Below are experts of layer 3 (counted from 0) of a mixture-of-experts language model. Rows are named gate (a neuron's input weights, with its number), up (a neuron's input weights, with its number) and show model dimensions 0-127. Each number is 128 + 24 x the weight over its row's rms, rounded and kept within 0 to 255. Numbers have three digits each.
Before each expert's rows: a language model's description of what the expert responds to. This comes from a sample of Wikipedia text that the model never trained on.

# expert 12
What it handles: Mid-word name syllables. Short middle pieces of split rare words and foreign names, such as Khal-do-on, Cres-po, pur-ch-ased, ch-urch.
gate2:158094176135113176109139148124167163137154165124141104137132148144154103075105129132130116170142147189088132100123144094107168098135137122085116143105159127150200143136135124115115128171105140108128138123124111148130140107110133121140178080130121083126127103100072137155149117098123125119151144121097141140136145111130133148102115112137104108156189115132122149104141132113138156126148
up2:158099164099112178118143121109163140145167165108142101155118116154146095088122119117160130167146135159093155122149133094102165111122119122104094102095159123134173147139148149102110140142094118154109143138098117160146151097104118100111172091112096091134155102102101144141170134138100098135154154126108148132105161105148122132108136121127130109160176088148105156108151145120124150107154
gate3:170106166132107140107118116140165157102083124148153118086118117117109119131099167131100145077149149151147121124089179141115137159114151113141122130113071150157139080127109144129169110180110158090130126084149112147085107168127141133147113097115168114125118147131147103098118118148141124109127155115130112150104119170151157132142112166140167128092131136109133092110143079135116150153138
up3:159161101168166110131160100094165108108142152098163103151119147111107097140140137100160108086121157088112141128125100118110107153129106161114147117139096113156160158155159097108118133163105150098129090158153091104089132127132097130123119092097100110131131155122152137121094111107149151119112101112102134136110120095162104150172109130113161101107123143159107103149105157097099092159110
gate4:133118123157148133136152145162158108127158064103099105139121149141131114126144116180119097076171110118138171128159144137179135130140136091094148135109126180127111128126150158131105145137128101108092157075122124142160128076105090116122130099120114146142141157153171132107128139119125116163134135146142133178135130150161091169121142122134142141152120130148107126164093134142158140134065
up4:128148125109118130108095121107110138117108164169149164103137119095116156130094158098132145176076154151109097132110120105081102125124126187155112141135125074149158130115111113113161123130151141148166117155165132100090135190160154154146144141139149099130127104115073122133103119108124134095123128108122124082150122108107159090140114140126115102105135133114141118087154117118096132142181
gate5:162110150130163129137153149160129147127122062126143065153119152160144112113119105224121109102191134125101157128119164130173108150135111066098109132135112117129113137149142120119116105117137121122139115113101179096127157122103106125130131122141112109120118115144155162095147107114142148137096163146152129105116152153137114141139139114103130090139169132139131157124106130128155134102081
up5:144125132105135111150168137152114138156144070096121090143122128181108096113125094234132099125192146113111178159136133128141111140098128096115108117151114094102123135137143106125103123110121111128123149128089162111124148110114114095109145121135110132112128123137157161104126120112105135164121164140153124125095179139136109150125128104108141092146155127133117167120138154110145137091090
gate6:146157167157104127121104118156136161104088135118146077132143124083133101100128108169077099103108145167131143113095151120140133131144155146136134133081117119101155116124119119102150112122119163161137103105112117092138118110140173149153156144112143092141113149154127139106143106134160165117090150126135076125160136156145164130129147127152117152169168131089183098120112087113116162156129
up6:097123106160099094125100097165150140102091111134160116142129077159076137108110124141094139141118101157122100153076110123152125117125088096094112131132086108147094152154080114129156139142103126091097106130115094161146133154157118118144145119170080108103091129145137083123133108157110143101106119152155073127123139112128144124115145141086116114151143153138130099100137144128110138160148
gate7:124089109138112123157103156116152133119134111180135096143165165113094117086128125112131125157128168148143113095094131160139129153180153149130098135126134107112120114109109151156160084110149157131111109115167146091092129105094117146130140102114135132129138139126103097090091108096126124093135152064097135141144136173132146163136125116169135123136159117092126111150072114154148158168146
up7:092162157140103115112108123144101176097129112125113096117146164125092156101107137096138075139115116104156147105154113122145122091122148155095145134092149136161143116114141148159106136093155116093147135105120102087154115113158126164125146112123151161128123114096159146174157135140080136109169163121127121161164135108137141126124112147113100127121127143071114152070147129151144177124093
gate8:106108129094131107104108151167135076109149146161111143150111133166122114069144123176117090159162147129117141126148123119153143147130106152126137174153165158177160121118083146117107143168125095162096103161103109102122106108143139123122118113116117157121139159143152115165126153140145095159104087131137170105124104116135111156143123137115110109116187110154100091151120130123173150138110
up8:156149138158136155132140118113145171138099103117154098120148126107122155147110149097126152089109107135165102105113156153124093097137138099132122089105095116086126101125157107154145102102159152097144159106157140135109149157116129140154153135164160102143106112123100148094129097118102167102165153096108085148153162153149176103105151148161153150117092150099152164106146135133095110108134
gate9:127126121133121112144160109180090207164136069131156103120111157146116136140120160135106105148130147138114132121106171103152163126117115121155145111122133137144091170146121168148117132157128181160121112098090140141125090160097108118110103139112095163111151156157132109120124142114119136122105129145138124110127121111154126129115061156122122099128180137133132088109076115147118143103157
up9:143140152146153154093083166091159103102114183159121143151161115091132144122128117149130137116126124125159136118139092149102082145141144125103121156099120110130155095109142112129151113103152082067152138131172123099130176096177152149152160105129165088146095091122124132148141114108150139106125111109106123150150144155133151126125163116138124121117090131110147178142173130142148128153103

# expert 3
What it handles: Common verbs and adjectives. Frequent verbs, auxiliaries and adjectives in narrative or quoted prose, such as being, get, become, stated, old, taken, popular.
gate0:092155164113113134112116127160125116114143160121140105149140119110124135117097142125080131165128134183094147133132100168111130107130114158108113134129144079164082129153098116114150132087141164085097140138135082123130144141149151150139110113120133122119066124128117103102104091142136104132165104125153168160132127152107104131164145139173125150058103143145152133133154155180108131137153
up0:082160142102110112127121104129122112138131159119130118139131123129143154138136118099110155160129127164085154140144079156105143116124104160133088130145120083166101132151111093107132141083141137113104163164118074161134144109161148132115105124109126120093075108097122114133137136162126087146160098146169160148109112146089096114148128109140106160090102135152156156147169153164097121128163
gate1:155095171140133157154180097150111117100106134169118159160149146147152134145132115116203109113098110165153124078139162125142152144152089140104123141122098124130155086119116116095143133112142105135182137100146123133085143110185163127101191128123151111139110113123114125115113138110154145135121100100118125151124140084106166136110105124133126136112136119128167137120125108131099183128116
up1:153100172139124146152177111138108120105099129172124164159137139144150149143156104120196122097119099177127139089113152134119135138151095141111125131113110135121156099097118117086155138109149115118203129098147137142090132122181141115097188122141155124147123089122128138123135149097135121107128093103106125139126148097108167146105097127146116148117130104137173149122134109129121182114120
gate2:106150152116096120134123104142098116102110110123130131143191134129127125158162156133172137112124111192104124115111143109106145134135113166109128166134110129139140076100131106103178136113126134130158147143101087120069149092166167143107139116136137139126093142108117133085125136117147118092130093091133142142125117121113119175136082100141139158093139140160132108147160106135142199121158
up2:157095103129163149127144145143149141147158144122123125117075139126099125075092123152094121126146161081157113141140125150137079130117152103136133098124144131129124178156107156159091121160133138120115121110158174138189126163090066124144119127142108117125156126142132116167123128145128144157103144156131119112128141147160143083142177141143135098151124126100121140112091134105110064132093
gate3:077131118149121135141112118127149100158110120141108113120102094099134167113119114109052118142162161162110145114142075126118122137104116130137095140135121066166103110126140161126118136097136159132111115148125105110106135125141188138124083133158170141076094138114137075140128104148131113132177109144141139097125128161092113172129163142123135131121090137123104120151103155134122092157123
up3:068135127127121129149130113110149094159117143142107124134089104103160172117119090097088134142155161160104149113148082124101139122091110132140092131146108078162109124132152149116110135092128159146118133156104087135111135105143173126111086138127156158077087105093140099156140130161128103141160107142148147116107124160084109159115153125100132135137093124118096144157114162123131093150125
gate4:104144136125119110140112108113108117128085141138096120110178129131130156159149105099157141139113102191105131077131101122098134135159091147162139130117119104108134124137134102060148136094140109101138155144127103121115108110158136118114148090099139138159108111095116121119128140126127136121143096092131161166115083120117121134137077087147108142067171093144165154143170135141092130116163
up4:105137133109114114138114125115109102151093139135096127109174139119139162168148106089177138144119106180121146081137113140104128127156076158148139133115112113106139137141139104061154127086139110119135150145143087139108114105149141120105127090096134143139098104096115125110137153125134137126149110113129157150112081129114131120116086093156124159061167100134160163151170124135092120122159
gate5:106174111097085130140147114108097119111089165133133144134131096141166131135158092105140167177095092147100172147133106114114155097114099143117100133135126102118110108128110101106124111070138133164155149146109086156142136107169149135109093131104122165121100082085143146140134138154104092138143104153140169151099094083103093128107131121093096145114145132140126128144156132115115135124149
up5:125113162155140165130177130152131116097149152135145158120088102117138122078088143115115114130150142120131138123147143150123143156115121143094113169149105118150117072102135140129130082122118185136105137118103119151102155162144136160117157160163148106147147118151139096154156145136170065162158122113133108120114159090124118151140149141096105131174081152114150115099105136149095139096115
gate6:150115138144132171107095096142126137084120091142159131113164133129128123086101138151139093126146175123156100135106116103127111155157167083147138133086153126121139103115096142149161085182108172125169109146122180101134161164116125149122121090127144088164138158125108145082136100108145099111139112087116119110125152153156113119145116125153167143128146156142138124089136121144145163151131
up6:141110110125132147104168136095096143162123118157167156156154170158138084171098113144137143103158155139108083137129150159093116145116162168170101110117120096122121113166149161142142147164132151136108125097093118113164084142167102159095132143095122108168114098145150130105113144125120148168126108102130102149095113140112165107150117160139145144109142113132118157090144160139143113113101
gate7:108145183130139187088163130135112102114167144129147144141159132144164153129111130121149123123116119165110146103135122128122148135153079145090120128144142147113121121122102105118088135107128073090143135130120123127116154101171134146116175076126134118126050142111123124102104114129158113082165122146177154141150105114107161147135130117171142099156142126092127173124156112118138139109099
up7:162110090138116068144081117120124142139105107138109116118108127118106084128146138132086118143141138101155116151119124135141098129103154111147152130116134122126127138121160155150185124147127179177106099107130147135148131157088106112145096148144123129112214113150122155152140124126117137166076129111085091100125152173163115101131128140089109131096130133139111085130129143112132111150174

# expert 6
What it handles: Word-final subword pieces. Last piece of a split word right before punctuation or a compound join, like Litt-le, Beethov-en, lifesty-le, advent-ure.
gate10:124099100111173152095169141118168111120125124112135102113139129146159113130133094163165113135181114130121111142166138100143081107130121113148169149125133123117106115151129149149134107155119116104136138100121174093102127199100115104114137134121110137118149184163168138091150069112158130131122144103118127148116103151108139185126103124125140133125067110116129165152122141129120101137088
up10:133144164163108125149091114123113144115099114159129137142136149109099132141122153114085121123098147147142148111090143160117156148136158148078094130120117130124165125069108117115121123100173145119119102122149088152123159062167165160143146130149147096149122075099086111156119156136114127130120094131129124119151172125165142097160162130124114123123169162119127107108107098140143181127139
gate11:159118114124145168120102137124119109124136103158119134156156143117128134085107120108090147127120125159164105090077124167150114142155142101086161165127098130176151091092089138132154096156155168089143127139122157089143121161081121139152126138123121094169094121143125121100118109116147137118112128084105107145124156135135172101112125101136115103096149132138172079123118106133159114150096
up11:123140130124099117094123098125129132140104154155098090177109121109174159142165103114091111152111156119166147145158118165164125080131121120172120138140120161169107142096144094132136128117107129100144134109117146137097109131152136155105128106118167132121122097099108100125097165105106144170146116159159154182126100139118102078107097154161147123123099131112154124153121097158100091150108
gate12:116080140122128115124118145117130132116127152098138102152118131136135130130119104176105090151179142110087093138167125151138115096125184154148093137115112123146120118130163102106136119129120154115159147121101143081132162117122137152133130156180088151162126102123175127080133140121172131132179126119099111121132065145135120138109086158086140134090130126149148172111120146109130088121165
up12:140175139133111154135127127131136143146114088164118136113138144108130132114150164085151150100070102162185148118084129110107112155138083127104136127123142140125163124116095156153129127117165107139103119124145097135118099154140130107140134098074155095089120146121085120156127121145077124140086130127118107129140203117157145109134154110172109117177122114104116102154126113148133169137117
gate13:109116106123139148119116125160124152083110130166151078079138114137099120082086159116092119096143125150143089088131166160148101130130123070132131182128143119147148107120156129160122092120131158110116164129131107124087142174146129156150143100155135105108116131109108096135088127089123139113133079097134111115153134150154149137132119130100118094129139160105145127085093109144138148173133
up13:097095136143142149135125092171134124160112137136178160119159100108130121127110130093161172134112128119113104150119126128107161139109148106106168134107165171140168143149147156123140101096108137084140149085115130094120106175134131110150100129136144105127158131160140164140109073128162135133120084134129170080164108132122143123131144148141151106140093164180119126121115083110165153146123
gate14:121126160151148154097138160143146121093086081140139094133119100075105131137109153128124118068141121132142095077095174129129119124130134139122149154133137145136166121107133162159144094117132163106124102103144167091110121108112128142173150114143136123141136097116114143080108109127154130122119081129115148092156147121147153122160141124156144099151108129101161079081149115169119138142080
up14:173151159099102133144131139139138114114120133147137126130127138125154131125120106100129148131099090108140109106095096099151114158117106111110156122117099131116147141139146114091143154127146121106134113137096085128165150138168138099086111164092156089127119178117139148116163153155149163124104087072108115118091093149088151093111109143135139144110189165142118142174150111135166146171146
gate15:129081116110131121113124134165168114147115115122155138124132174123139113110120097089130145128168134132143133136139113102171090162119127180128149130098134085162124100162136172136130119113109139128110109117128142111130116205068125117112111139139099108133132119144194144100148084087131157130093123119140172140135095146117106166138089129092142143123147150113133111147127137146133130184165
up15:137148142153135144128105142099110147089121141141112108121133091124126158127128164181113102128101134138118122091096156161101156092146143065115114140141126139116128135078122113126150124141161116110162147132151140128130126072195150147158162115115179127153117145120065094157095140143149117109157120139118082127145154131148162111130170137152138110124095099123135125092124117137141116077096
gate16:111113178128124081125090160149119170135096104128111126076174135092080146135119149116165120110156142153141112099139128162132111139123162147138129143141096144140168091129091129109124150173151130094124089113142162094139128171140137152148128126142151098134105108150090094130094086116155125135112105128096105130151171132144146147145127117119120127115118134092174143113135098107189160116134
up16:122160123110150152114130163095097122177117112130144129077140120168146153114091078131145099097136142155112107118153149143144118124094152099109120129126141106125172126145145153111162126150091141096157158130099159168092155124129108160158143105146134112083136182172092140122142138120133136076122104095099122122138122171147152133083102115135094146109129153120131135133140109136163161133174
gate17:141131144148107121120138114145166167114111120155114132132175158136134125115113114164095112136146130170139092121092150161104094163128133132106120186090113139151162101133104160177124101115126151126106124106116141110089149151119118148167157111131120112137127126124111116094145143079133108145106101087093121128191139176163119138098154111126151107104146163130110114099077121179123105120104
up17:156111147099106156113110155114137122175134123133127139160099141119176169118144126093114094147121147130149113139109126122107154160135103173117133108166159122165092166114120161093151138152086115154103178130151127109175184114155086133152153132093121133095111104089107121144144152149103140108092136115175121162129138130125145130101108128125110105121104090108098145134166131094139151094110

# expert 25
What it handles: Date separators, punctuation. Slashes and hyphens inside dates like 02/07/2013 or 1993-11-19, and commas after introductory dates such as On November 18.
gate1:148095117140164120107165108142081168162153126134129101139127123136073078108105159127101114155102105129163139153143113118138123119131115105163145115148138110145150149131100166174131085105111087137086086101154136087097125181150099156131126137159122116161145138145121137107071116167134113131144171103115147155124133134148093126127140111123171176135110128105112106115118139123107115160111
up1:145104096121141102109182108121084130169153157122118123163104127152090095154138119132114133163098099135132150180149117105120144116107104103156112092139154136116126160148094149147108111092102069147103122123118117093120134156150089122130121144133126153137161152118116133126055139171135109147154155130144148166124098126160103114117124105106140194149105100114087131130128161123111119138120
gate2:119132113129138099128164129102068140144164141122120124175103148136109120120103129126205113109092080135128126166120104127132120103099132110122101116158105159083120156109128115150148158109095119142138095136111132139106120130132077127107136161121117161096139129106112144135090121157132101068120169087142160153124136123129140174142153137141127173142096163118096112137119188100119132141116
up2:154160103099166107109149082141127131137151118123140106162128103116101095133105136129120125120119107132130118116110116123142133139126155095141147144121137122156127116088119116180148097108141121121163099103119161061090161180148116157157146126154142147151112125171136164130057085112155129101132115058110137153174153150142143116144104130149126148115109169109121104102141123128098105152136
gate3:121144126088128134129110075092140108155152153136122128107165133112139125143144084171117151115123108119124115071130102108113128123120110109148116175157121088108120098147103130181133088119138131132152149101122109119119106116139137087136171146167144143160119131128110155129132135124129095096069102083068122156131106150125148141110125127172122099109129129069108140121151133151129172173160
up3:154110142202137149116151161160100160105115094126140137122120108108103111115111150107135110137171152167151115147120158163140114124142128144116163094092147136146154154090120143093133141157157134120104091157150143152126150161131140158120120094107115098123128136144132111122123097102150180156173141137178099117138155125129123138143154134060127140108138141169159106122110103125132076106096
gate4:147151119111162102131127128140126099183153132111125118144128165131097097110129159109173123130111122143138141148128101140124136159152178168126098102124129125088148150110114134143154111120110122125131128105105117096097174172093088131145090136132130126152129118125120162111079115118175120111134129053141110169169131096144110161120103148158118157132125175103136068101152163106117133149130
up4:105098145164103148114126126121144163087102131152145123102141095123148149133137111137071124119167161140143112111100171116123106132131098083121168154120118134176138082127111150134111112130167142114136133127157126167136087099180153133124165121146122136104104154147125082131151107094107134115129117188098134094121135174134148100147171120117148072106126094133139154139110086140136139113124
gate5:180129148162168130163153134122145124133138136123097122130139106125135107095129128165083157133144135126154084147109127139171138112140120071144106128136128101135144129127100114182115150152166109149135114119197121131138148169165105131136130151115182119113127158196138143130087126135157124126106121113143147140140145125132159119134180164122178149088095159114143158138150106143102106131138
up5:176149125138130116166147135131153121132143135112087140147137117136163141111124116157098159152153151126127094170138116128158141089132108072144101126135122102125119130141095089174103163140127102148131114154178121150151131168155103120111139166092173143093132142177147147143091145149147113150111131134158164153113127140126135112123189157118178147098105155135123161160159108124117095119147
gate6:144099074123138084173111120140122116109162136092123082137114144109139109095156120160118115077125165148086100157113108133116150123115183102128130105088142124144091111106105093141125138154094119129137117131136146139162133144125088127135119140107158161100173144172122136114139139150156178146121116148165164126144118139085150171177123136156162138122105147144126115150154112127158102148111
up6:134169087107182127148140133153139115112144135103100100137145140079108114129121128153098130122139159168121090117118100138131155151164135105156130127132115142127116099087132070148175158114132122146150114142132132098171145156145125153155089097122161139123140150114150114125093111135153150133142111146144122131148147153116152167146126109182159099103115158190137096122137074122176157141148
gate7:161098152128166127116118112160141142137098098153143099095119166133114097100138131120141071121127115157126147089119138135128105135176134090108151177092093134127141136121091172104129105116138154114151141129140107139108119124133135123160099132157104105171091130116127105090125099123163126093111125095096104120197122162148140130120158128099175114120141115104114059133100119121143134165128
up7:108115102169107179129137128105131120119134115130110163090104147148143138116173120082139092097128140161135123159135122150149111130166150089147153156088130117142135155157099156117080145182132156106103155107116148163134144140131103086158111114139162130094093085080134136106114086102147131107112112138134110105163132129136118107121150117075105152156129123160154138106129127069137141128112
gate8:129137107135127106146176125148112127125149124129125115145121109112122082090119118193122128121160137147139117136080145132168122136117155052134148135124116147115117108103092115143139162098117128138133091126124182147134170144130099141126134155138112141140131168127132118127045090131149156085171112074134154116133160172158153126157178151133151127104108146137133120118113111131123114163122
up8:135107169132145164105077149145150148130095093151136112090151148120099182129124148085121100122123143137140110106181134156110111140158113180104095138117139100144156120126167159101141089164159140098129137121152099089124090118109160132153115094155136103121099092154123127105175150111140120153089145132093081120155122093131104130115121128101114117132151120097150126111128099150143159125102

# expert 36
What it handles: Mid-word pieces, odd characters. Single-letter or short inner pieces of words and numbers, such as individ-u-als, chron-ic-le, digits, Chinese characters, accented letters.
gate10:136151161133122146115137127106154121127122119132148117154162155099116121091130101152124133097129133157153126075102170148142075114117109140129167155123091084155170122106097115113146083107149145088120138153129145092100154071108134117163149121144107137168111164147120124118110123137139119109102159082070108101164141123118148160133133138127166086122110134126168106146131142162138103158095
up10:151103120096111170144066102134084125095140163155134121083142104129126098118145162154101130108162164132154135161113139158113119158158158098087103137083100113148150166121101117118168139165115142113137095085130150135115155210161149160108115132111124143131143122130108085101114130143167140131127108127151101120127132133121154099143131123104139108142156129123136137120107131169154163135107
gate11:143148164148150163137101146137115109103136099171157098091115116138140100087085124128091088119124166105146118125125167168136155113150172120106138164131121142116143115118114108158130126118178156121118126067141141139134164159109153135179154137166134105127128118128103099128117121099108103116141099122097121079168141140155164158145155155133175094114086122121111141104091101120133146124137
up11:129113131113148152106127127121157155097125161119116150119141155113117106113128178104165145101137144093114123120080154146129153104115165131157127167083104088159142090127155167137119107166111141103166142133145112102166122107164106115102113109123106143159129151128129095152134102145086133139112134127092129086130160159148145155158132142144160157126091116096142092158080099094161175134141
gate12:086110091115118125108134165126126081170138123099113072125117136143072095118097075147123127107105113116148125166129141166102106143111162084103150114120129107113114119151153125081099131128137137144129131137093146122142155086073145126088142143124146151129114119087164143088132143142146092127146117123142157099142115137152128127149154132144180141103137104102162125111113185138147130165115
up12:056145097117079113069125146101123093180130154110120106156130144142120160146087090133137136149059140089140137148133133110087128136117155125141110132153163160124148151169124110094143157112148140142147138154103099109144124091106116124132137148121137174092119082103140141130174157140114071128125132132144142122113106140148122108095157131142123151116117139102120154122158164136141148135137
gate13:100145132150116130145105185122138146155151144142111175141116087137131123148106131149165144106136077103136148111142144099095153127143154058117122120121110112138175166132157171133100154148113089151169144108109124131138108124107123136091124139097149117125129166115146112137142163112097086124071097147138122110116112094161154113101136108172130145167093113124160122111106160136161130152112
up13:128140125136136111128085156100126097126140162133125158137107111109143158177107185123177139104131109121124160127185123127106156124121120072095084130133137112144167158123162152132120176136116077129137153106126148138113099090152158139101114102114121124118142150116142108156114147135084115139081134154111111121100126097180127114109164103154121166185093120106143133128106135117106109120105
gate14:108113172168129131108132136139134141107092115114115094099163120121089102099143115129133140131102106133169125140076104147163136108170111153120139124110113137122120115141110171131118124116113128138134137083166150122140164158117178145159130079125160119140102116173117106111128103097163136085164109101129141125166150165165148119158159174161151120128123157103123092091113080142149106153122
up14:147131093140162120152091136107144152163087086126107123117132104155152144117132115135113116158146112110083113140145119143091149106120141161097095102137138125138133125126179145105150118098121137179114105164135141144129133152136151116117081115128138170135169166090160145164090141117091098090152095156148124122149115132121089166150124152117120125096115167102094084178161133125151149114142
gate15:142139173122130174107112148151115126107119116176155097110152144102132093120098168142108108098125158138116121123154108138127109168164172106148171131136089128113127092107121143170139128154131099101111079086154174121114142164123143164160144132147161125155136144149147109105129097092145154107127136134135113125134108163136165170120107137132127142129170168082117115120109105178121142168114
up15:106099095108147153127161166106125119161105127135104093119104170123154141162131147111157107117142136147118143097117150156097154165156127146152155104116152100105167127160136125160166086149094159160139135125144130120164168150143125113131115088160121155139098165166116146144137136111175111131127131136163091166098146104107175143114103125118146118161133119102165103116111157148105178141098
gate16:134101113135144123115147159127177133111152138164126117125126175129111143130073131123105141096114102169150135141130135152152107155134155108129167114116117109133119109108086184180135126140149133083157113129173127129117150144088128161151157098120137099159097116169109129114111118106156155084124120102095133145121155153118147146162115167140146113099151123080160136100092148137178171128113
up16:128131102115110130119152105157143116105096137122190136095123100121092136105101100113186126100145110189170137142122151176131092140158102148143144131110090101147149133112135143114119104135125131125136120132150154101106100100165148123108151106148109150170124105161111102127138153076116172095090120132137101113174143117119119109137098144119154084119133170145095150158102114128155091106123
gate17:115107131119136139135101149152127176095156149156112132133159139121119100086084120125111097106127163163133088105103167143142114110156113142089160139099139099138103101084121139176148116147144146125157098096130143098087136145131120155147130121176120122136165169127092100100142121093144136122160109137128093138125123122158138113124156166162151116098153170128142119145091077110169099108105
up17:101105096171077152106112152114131120126146148127161120089125143119156100167125105091159132118112158148115118138109088101105144165148154155140167118158120153154135100150150147142174105163169158096115103129097122151155084107132135133170132152114121096099142091167143130137148123147128165107132124170143108134098168093094112129119164131092138110133131157098102101143101129092127130133108

# expert 17
What it handles: Clause boundaries in biographies. Commas, colons, full stops and sentence-opening "He"/"In" in sports and career biographies, e.g. "League: 2019–20, 2020–21", "He also represented".
gate1:140123101151131090154123088130148144149143144117091151135149148140133088109121103137144129136114105147128128111138111149137160155103139125130154113122197114138116150121090123145152124150123117169150124146135137154136188129144098121122092161160143138120144101104142114146101150111137149157115117104107126143149148176142183126142107172146142139104115145087136113075213153118085129174148
up1:124121165118163177106127164154102144096104109150182095119128132095098139117122162132102094103158143130158114119090162142151090124161133096119111149121098135139162099119131150142156140117157160118127125100156138113099084143127159141161157100123110107161106149160114115097108095144115122105110138145134130103151137102152117138116148100128134089136148150172130117132069103150169147101075
gate2:138126138157143162130143130174108138135121119133168090092139156139152135135083143142110148083180155112163121089123135114117142100147119127137159142111149153122141119082141154136146119166176119097152116114141128111118121160090137139146131095148106113172121162134105111099129127133158177089085089123078137128149171148120145173147128140126165109133148179111141095110096146112162120123109
up2:134129153109161137122123106089127152143140119096100161086127137160163165121122145148139126162129180108131164127134110119079100116160095120081134157104152135122106106165161153152085130130105159083123141169146119098159123104111126167127096113128150125116150159165112104169106117104162104085146119124165108119164135104157095127163135152135147147128132129133139111107075141115115102093137
gate3:116139148102116127102075117097179120150105109176108146105140116110131145165135097133126140165106164116108124079140152102119134131113092154095165130138115148112102124141119142146129088111150115131121150140105099083180098106082128131130110135119161139191109098115155129145123132140108132101118160127105108126129120170149129124124097112190137127149151091083124125094127174090133137160128
up3:146116122145138124128168132162089147098151141080155106152114144144126120086108155153142112096138082134138127170111110144135119106145164117136106138107133120132153133099158126102143162138108142138153102106163173167074138143184133117127151118137111118059148160146120133111126124103140148131140092131151151145119151082108137137140168139074131145108125182156127119165124092172149128106133
gate4:103125123151112132090140152124172102153129136176120118086155109168125132109091142154090126134109096175111133090134126124119112115182114063128136134138159129149164136119099147108110095117118126143138092112118157081090154112122154121111099144166102137102116148122097091131089142094112086064136107122125118149115119152131181108116120141140073111124108115134113121097133122119128124154140
up4:148109157120165145157121107148087164078128106103143112154130161083111117120154130117149110117158146106149115152104150151159105155094139176129130127102105122131115093111155096150164149155168141104130147129142104154153105155133137141167163088088157114163107117122140152101138100171162167174091133105116124099165151128153092153150141138112167120117162142147144113131133125143143151126102
gate5:124147128131118148142119139129147107150154147111174115095113113097148139151143098096097140142128158125104144152174140108106129105115136176139115098119086125136100137148152139113100138099100114063077123168138124145126155096083115142104098104138168073191172113135133077112121129112111148123145154171168149121118119140112110122134125118127103118133136124115157161142074148150130094123136
up5:135128093166153155127130152131166131146123101126164123091144143090149115140135165109103132115136167128156120121179116105129134107147138144139129132126083132114112150125126195128121121093137133104106123168139123133101161115100135152118146079165172074177153128149138105121092130120123135104107138147169171104124096129155105143123120098137147109103107152115191159085128139159162106143112
gate6:147139130160114134128125132154119152140105134151152099124153168127124095127090166111125082119145114122166097085091117150171142137159161135099156115100123130123151097071090168125173097133122169116143114119136141083125156162119110128147113105151141096144124125171130161106114124100145149139111107079098111144120104134143168168153148145156122142137095160094115125114129110139155161175108
up6:164106109114117156118106094157153135167113098088100091117161109147089102138150126150169157134105117159147159128146118128158154123088109094148156153103120130103137130144090141129104137155140109169116122094144137149114116168144085125162155111105159157122165159125088145134110127118113150087138166136099092151122092169126154123098114147151107158138093137155093149139143098135156109157114
gate7:146105169155138158109096108158113139099120106159140145094150128094135115123099113166163112091156138125100099101125179117157101166148156096094144138150117117131137111137102126121143104177141144110132095141147138091139147164168165136150151090133161109106144144122126094072089147120130133108125143068123099131105116132154149144177119124159134117121117163128130130102094111149165111162125
up7:156120102125106140160133098129097165161112091136127097143151143126130125110162131106108166095156150128087096126178143143128134118141175117133147161153114105154113145101159114096127099135134108099150166153161104093088129157148113091143121154112108176104120134123112123089099098126168145103131142157109178076099127159134105131157169146110147158145113142132099099140125129104119161118149
gate8:070144110129164117099101120110128148104115121122081123120109131062137156163140137127175120114097103104110131141076111112088112146114117137103155143109154142120134117140103134155153108152134123187121141100151096120102130137106160141130195149121131160097124162127095127159118142157124106132164100097110111143134131128184137135133101173164136112143175117107146102121147142168137115142139
up8:082140112134150111105110117093119140118103107115077124134118135053140167167126142123164128125104102097111132152088119103098116136110105142124139137125162158123120143153111117164137114146132113176110154105140093123108137141107148131120200133109119152105134139136114137149125151160105108139172094112113106131115101132182118122107089179165125099148181111108157115120151151156146100134142